Weights of a small mixture-of-experts language model, trained from scratch on English Wikipedia: 32 SwiGLU neurons an expert.
Below are experts of layer 2 (counted from 0) of a mixture-of-experts language model. Rows are named router (the router's row for the expert) and show model dimensions 0-255. Each number is 128 + 32 x the weight over its row's rms, rounded and kept within 0 to 255. Numbers have three digits each.
After each expert's rows: a language model's description of what the expert responds to. This comes from a sample of Wikipedia text that the model never trained on.

# expert 29
router:133095144127131114138127101149125150181167155105090065191120113130186063081115176145091140119108142147126167105134077059172119113152081069097108127158127155141132077101099155123152121126188150070110125145100124075107138144097160115148155114089144099136100145134102158119139140145179074108137094142189061154119134104121153148099179139095183148154030153132066144153104142175136121167114131098105164163155157119137197150161199121138172112146073159139152120179135107117139142169118111218133140125092140110170078108167144150140145113080101067171087077186143144162136142104156133170150126135184137155081152111138105153113182081103110135166137078144083080118125170137076155139132140121107098097100156088069164086119142168110080131096124140147106093171121196105199094162128104
What it handles: Word pieces inside non-English names and transliterations like Aakash, Zielona Góra, Qadirzada, plus place words City, District, United, Location.

# expert 52
router:132121114140118103130144080137131123139105067130093144150078154164123075082170175163033094090130164126154157082152131080121137142127098125088132131137159147142106154104112096117134144149181092152122116126121151139156133066154131112170176137127127089158173189130146178129128161175157080097095099163162103142116113107085088110145156155099165104117070187131082231154106100126039115143157085088149137083145117155123248155133183154156113127124108160068171120112108116172106113138117121159196104161111125171146068130122155109098086158146125144130104110153086133145111157079157115100138152099158060182124148064185141155144165097160125095100165072061120112128132108116085153088124130140082082168140114104081136130138049129073116130101092123152081142139088117138114114151159138
What it handles: Years like 2015, 2019 and 1950, and place names like York, States, London, DC, often after a comma, in or an opening bracket.

# expert 13
router:079101147187169099081139113208125158134144135115107138146124117076137098114151139134091124129134165128141169126111131127145101077187092122070088160177095131089146146122132147113162159161115152123092042129070157133160036071112127118132158116094155076072101128113133162119153108119167178085128131193118125137106106119126129171106148085143127086146131139132075160123147113148109113158160066135156136112141177138197153087142116131109113128137092126090154137066152056125144102089165115112110131120083154219109061118123133151159069122130096117112057105135143112159171120070182140040099180116149096182097224140175138126159138071155144182112087132109119107170132153165123094104117160129144130172075141128088094113137103138084158077102081109129138090133090146093122092172119134
What it handles: Single capital letters or short pieces starting names and initials, like N, H, L, Br, Al, and "my" in Army.

# expert 32
router:136103176145175148149170112114126120117138142076154097191118125156155123065100163098095069141107140197118162085127069120171142124156064143098087136118159118120128066133123115125124112080140148119119088104092111107172170103129165161171196066084095111106122153072122133153105127168201121148118069073153103172164104134088126114120181100109148086074091167123162197143058118143140115154160144073096163169175154135146170119173138191135149169099122143093153141118129094125134181123148112132123107146124124142209119140139084126110128137109104156154126098150092109152144123096147178085103138140218127201136159137117073124147103107132170133125223143116122165087160133084092115085109108151164117142124125122163126061142095121129096092077086150136129130104055190191131118167162122
What it handles: First pieces of words split into fragments (d, h, sh, k, dis, Ph-arm), plus game/games and nouns like platforms, mobile, access.

# expert 40
router:136145144098116142055125116157109139095172051108109074223151122085063109161135150140095133132087139182156140117114072116138098166108074087076169190171106151120168132129071104037178170101169149126145175125103148088145082128109134121160121098131104093099106097071101181143124122133184095097153091154149132147147102157192085160193121126151163139140085133114067229098142130161090119118153127090158173141123129117190186122113136161119159127151118127107142104138127080149161126098106123154160111171086131138101135181140121134127102133145106112160131092094110177145160176070097145094200117117163143170141154124094143198158145083106145170101121087145081126101097108146088168076127107142127089115140136072129149133119151171124152083116088103120147125165070079131163085120126137
What it handles: Prepositions in, on, at, during, near, along after based, located, born or engage, as in based in London, began in April.

# expert 58
router:143100172151168123109165129151176147089116124087123091176087102152112176055117243113044161143181118152190153072115114126137074134123079205125158107146112139116155133063128125101126121138134141122115139124074113132166140112076141199159126143120122116092089205107130137128092119144131109089114071115180090144130137164081109144175180132131153068138123190114081179131125122147110105141150124115101185124140165159145172163124134132141124179136137125097160101076103115168171089132090139151150097133118112170132074125112097172114131161088111092141112096196137110104068194113153077112151199103149154133056120083134142163165113118142060144118140175140074131147143131170103137157095100180063140150144168133082109090113110103105124124066103114149147143146143123133114113185181114
What it handles: Colons, line breaks and list hyphens that separate infobox fields such as Born:, Country (sports):, Genre:, Spouse:, plus table cell bars.

# expert 17
router:081109136131142124143110169138174109164117125149117099137135105117126117094166125098138063154146183194149113111116072144175097126173126104042136123141144127105123080095146160110149175123126149090132082100101182112117117091176166102190166096125105127158075182155147151089162158159119121122085115120151070155127122130104106139168097122109199084134082216122157185164127158121112122085152103150163127100091162109192106107146151157061174101074058161094120134154150167114126105094150111163177116142107172136122105109143129067116062121141127104142082101162151161177110177077083155090115140124160083159059150148142117153177074099139130085135130167060130106182125142191083090095110118150136102120179130036121122080125094184104157127147112150124137127112065152151123122126121088
What it handles: Given names, place and nationality words like David, Charles, England, USA, Cardiff, Wales, British; also the suffix ent in prominent, eminent.

# expert 48
router:117093203112153123152083120116101096153176060092091146125137168127108065064087135142074086142114168121136165133120117043138113157151114132095076186120129112110147113144081125101144120075140152111102098077112090067138149061100154121191126111116159118139097164152117171105090116170150091133128052111170078139127142145145164199171163145158184108121089124125095150184144142150102114159105136104127195093122093128170166126194109120115159121091105166101168128127120090106159128156134116140088121155126138140121119104173177188085144113114041123150124086172129154149109160099202087101171105163180075148131135120141148111171093081132144138112137085072117137106118173138145074174134139083106066090130141114140083114150091187063086098132112115125142130177093133142180179158137132
What it handles: Final pieces completing words and place or species names, such as estuary, geon, joystick, plus Park, River, Island, medal, ft.

# expert 22
router:142126132162096165119156117136134113129215094131077096155136120132103127098151173103103132143078133230169177158147090065153117155185109076100104143147167149144119071092174092070109145122167147076128087098126143093152163057134200144125122109084130131144099120086128102161097110149204154123130127097101043181139105120163171148110112120183129101124122159077136130115112089173085117153094107137171189156118148065119210098118191102049216144110081125114128043165182119099150078114110140172102112173140144128131119127139060095137114130135138101139092109133113080141106159081144146156098160120152140120084157117158147117128103110102160104159183163070130181114099106131103145163137119170082135095141114145095118111143122170080138116130153169139086127137129112109146121145146155
What it handles: The -ing suffix and verb-like nouns such as leading, playing, meeting, decision, greeting, often in Chinese-name or sports text.

# expert 54
router:092085128149142072128116079166102134123152102181149064185097125161167104076139200102103093138138113130190181093113071097174132147136116163106075129151155141080170115055155158117173124154108150102111130132105155135128124051181172151139111142128103129162120185132149147122130116184105104114121140119191040127145104097141139182135123118096114147136104201163131132099068143142111090160088090110133150135132148133142145171138137161113125177138077126117158110111098101175098149119095192105084078189103095148104127113171164143103110127152097083113120133178140160203124131066145131120083177123132112184100180118122122113121179064156132092105137146111137110146091115140072136103110156149136110174106092084115145140155071167081140078120044134135162082100118155084135080194177144
What it handles: Abstract and civic nouns and country names in political text, such as abbreviation, age, States, China, social, announcement.

# expert 35
router:137141107092133126125151130178149141181205121095106100149132134133158093086175200168117081141122135125121110114096092064122121115167100071107118153187151141124138087101154119082129190126132168115084110145073124076168130134105186134173158134130120097150079135130118163119117098118157108093062114110106107111178112162109071151101135126122150153138034147139125169143135110153145132173107060095145142128117143116141153134150165190084139092131098144106167125134106114155128153123134161157142107130059066138204121084125199140144114202088078110173101085123147137145142128087122109179129164196205107133094130133093183170102124118164128124136182092026076139074102141091050078178069115131154134142142112075132115104158150155076145112105117134170128114145127161123129147168141156
What it handles: Pipe separators between table cells in sports, election and filmography tables; also the piece har in Sridhar and stray initials.

# expert 33
router:081138179137114054170102100120111109136169127151127153164126141141118145122106143069084132158133158164145149153095105055169104157120091085142096122151170142088104106133135115120141122203163141106127138143098110166198107081102149136187149102072141075133074113089082098096108148167122119070083073176144093172128102111063117163094111116137178077130116079128109145188100161170120120096140135107136158186090073091181164129116148137125166117107163174128145163164146141104199124128125112149123109158100125193164081129127087162149125085110128127136110148152148130167124126102209118158083163132162093151134158141184191151134161139101090152127128081130114151151098109100097159094057136139036101073156103062069184148128134158093094093121130119074169108130111166158166079116113136
What it handles: Conjunctions joining phrases or list items, mainly and, also or, &, +; also word pieces after L in names (L-anc-aster).

# expert 6
router:121069146115151136150159080202195144139146113134105101166049168125125136066138145129085065112083169180166149105096057141135127134181058167021161175118127113123164148158065099102169155154145091127157111155107104157141158072090119113127117116153105135144097155096130165145098131169148142093068090147097114130100137147114144133156154104183149132134119174079158181128102117156077132157117098137156176141106138096137167126115120137114152101125078112086104156186123137138089138076099090176141088117150159158135074176125114097137136161107113070217115133126108121148093119148152131121137144106172105189090141138118129129170083125134069110104217098067110160122133104118032111125100133119122064097084147052151098113131102125126114125111102121150135137149098126174174151169120136
What it handles: Capital-letter abbreviation pieces and two-digit numbers in sports, car-racing and military text, such as Sporting CP, NES, Chevrolet, 83.

# expert 45
router:119098197166192077127146120155175094071170154138151086127152149120110101075158192103071087150121167156169164079124154144158102080145154127046112143132150111143136122092158144152169169120155157115162095126099116128143130109084148130158183103162073077114091197134078086156177090159155122115125088137148059117121110091189147143136132164130150141113116164105118134209134134173103108112160161085159148150129113113151186114107142155022199167140095168086132150138147107081091077105187151143136137123067169119155118163136097097089122123169066112118123112135172182112178177093205135132121139139129111137082141108155151164161148098103121150133176150103133118159108099144116131119119119112106122130104125111123133068183128189085111094130074110095144111093093174115138118195152118
What it handles: Capitalized nouns in names, titles and list or table fields, such as Records, Festival, TV, Road, Music, Time, Single-player.

# expert 47
router:077122121186204150115136140128149144165223067101110106157095168152151090124096200163097101090157170152164160104081093097179132128132107060138120185118123166120139117118107093162213119134177122057095160054071105083113146082141150102140121143115077092116123148103112145122115124169112104096107063124139103107147123121097160106159126108138186115154145178149138167122152167172124127188135118089129211093169105112137198169155148145119138149122112147151152140137127097123096174160105151191147101081108151136163064095159114168099156185089091105156144092164125126143121170093116123152123156147142097152076143134134173110185098109116134147145142089086064138155132115167068109109105118125113075155154117133125120058179113149142121119098064141073087111148130118158134152164177109
What it handles: Suffixes like ian, ics, ism, que completing words such as Burgundian, baroque, nepotism, plus common nouns like performance, production, acting.

# expert 46
router:123087152182167094148120109140154188072171116104125137183114138194096116109123135133096124131104185166139143122163117087179102139177107089072058211091123163147193114103126107105125197127117129118083104127081092129132121057138150126142057051114069138100089176145124152129132132199147121088161077153097104130146062075135189136160164144147194130149116144110087164091139145152078152127117140126165143107136097115129136108117090132111159156156058157087162176095154145134100120075150098151136131146099144137164117107154101106173126137117079093155085138181166125140137107053198149164151150183160067147155188100113170132147123088120093119096118111109112139146075095133148116140099108153106115154111174100114110090188138181142147139112104098102145164127121121154188119132199110
What it handles: Middle pieces of names and words after a first letter (P-ierce, B-urdell, pron-ounced), and plain nouns like function, map, bridge, returned.

# expert 2
router:159110173186149089086181111153156079129164122098111082207106146165146152118145142090112042091115139171163172114146128096150093142109073140091079171109118150134091078136108101149155125157128117079125132096091136101153091051108187132147085080143162121100074177108095121145147157182156107138131111130151128153176157116156096170162145119132142151142105192149133185110086150123089075143116157118106139149061192102156186111119142155064125083151080149081122148152163099115086053067135108153168119115174128114098112122153121161066105110141076146107142136184161145191133131078212135123163150096125115187119166137090127122133157141124090127135161116099171122134100119160128159098136143103044126131131085106119111087175122194069086103119140140123089137094106134128140093177160143
What it handles: Quantifiers and connectives such as all, most, so, not, as, plus commas, line breaks and "of" in census-style percentage text.

# expert 28
router:126087141083101093119085131161091130153160128113117176158145118127167078086090147102148118150148173097150203107123094082194093177135062148106126173080088146143181112113061107146179141148158168122122125097116154126189167100130171206174165122139079114157105143142114123110146125157137168068090142172131089171124061131150109112154118083158153074114056181158083158112150119132093141177117131110141153122185098166110165148121145113122190083101103150104133127145152108118085120134138124153139111183079047151158077111108173149125100140170138079160100114152146103119170143073149127078164172142134161134094134114132138150180141047113104152108143114081071105179120145035127081182097107145132092107108184074094115131121098184104104100121111133154085118103141133128126126156150159
What it handles: Slashes and hyphens inside compounds, season ranges and infobox fields, such as non-profit, Pre-war, Bodø/Glimt, Battles/wars, 1995/96.

# expert 11
router:120143133133153145141172117124112102121140059104071131154137167148140104111144118084120112090109157099197105111131058116125132155173097084044150180142132153106159128120109071144208139120189208123109155151149082108166122093110149157143113076077089097129121151109090113072089131151133108099056125155085140131101085114141123171140216109151160112130101152093077185156133123161046125218120126131123131150182166119130122160138127105077156174152129162156194129082109074087125073159110109170161153170114101192101126135209119093149149193131137112147051128179122116112126148119132140135134140140158110165134162095087132111147127110112139128136102104087086115154123115091123167154169147114117106118136140056082141148157100148105060081074103135078130129151107104157096158170133148
What it handles: The word the, and possessives his, its, their, right after prepositions like of, in, on; also over, against, entire.

# expert 18
router:151140123123165149149091122142128111101139131110153078109082130142137102135168202106096136133135128144160185121152101081168081122088116130141129141140124132122139143150104135110110110227134092143120053140075152149161094103148188157113132100111125071127074105108092144076139124149174143102078099192160052150121119178119112161087143086127104104162071131150177155154115140174060094156111116103115164139144126071175127119175163128097178133109146151067165166118194120154109116127103091139109151210100097107125095128139108147122094126102095121083061107149101175177116190150196087112131183098151137114096134049108098104145128137149131168163139164088103163131125145138109185107111169189065151107060084089125162104106135123112157095126086122067150081131066170121117068121114116
What it handles: Connectives joining clauses or names, mostly and, also but, or, However, plus prime marks in map coordinates, such as 33°27′.

# expert 7
router:081123164151104108104141145170179151105164132058129097142096165086148112048135190126105126127120147168121143136101104086160070120104106140078113134101101108116109078141166097086133123150129157104087106088087111094172148070090169133104136119163111101076072187073061111163096092169168116108090129100164105158104142195144091124070187113131165131140103181115127146137112121136091106111136139119176160109159161183104194094113171092118142108160099196100154116186136120110119067149142072193133168127125140108135095154158121141113123153096152116171090150196136173164140189070109144124140148118171084136117143081179083119128148099156086124129133130132103098187130119121093169141061090155119131126166180100139126088143129198106118099159118116101057166150095190165140093154116157
What it handles: Semicolons and separators in infobox or credit lists, plus word pieces inside foreign names and terms; also early/late, Phylum, Synonyms.

# expert 38
router:111112133151177148155131133135223101091200101117116128167114106106154131075138152093030108127118113195155117109155085116149115093129099108151105156137101115123109078101127067136106105118104122140124101095036184112100113067138163141165145106101082121114112172127082124153123073150162155092113064207103130169129119153125160093155123183095154092134064113115147173150096072146111102224155136096151155129151093152099166137122144142072161164113125137156102124129103099108116144133078130222166098110099135139138122124125150156093112122120102062139126119107132130167146119117229103151128146126206145163140179110131092173107133104119129114174147066129104138111107094149098113132072066129123074121130117115099181078162081165139099088129087156134077103124125144129088121181107157
What it handles: Middle and end pieces of technical words (quant-um, sens-ory, contin-ental, -ism, -ology) and party adjectives like Democratic, Republican, Liberal.

# expert 14
router:102160147098118074126142084129177160180154104103081086168131117107115099113129166140108062094118144187131143109061045156122080141154108133054114130155143141093117117139109186118154091136129119101135126127144153098144134089120214070178179102117151090140104130142139196138112121174174081120098076103147069148139155163113141143134177135148172096114071167117101140154089096163141143139086131092158168108181114086180213174142122114108170169129078139116161120118155081141132149162154136180162103116125162154096050131163091181064128121049057082178116072132127099127123155132132106119126143154125138137074171073135112160175149094169167160110158110091110135157115115179120096125111132116131096160140115086120145081137082149108157079125078148122109127138095211141121108146145117
What it handles: Final pieces of place and proper names (Portsea, Porsgrunn, -ton, -ley), country words like States, England, and invisible characters in coordinates.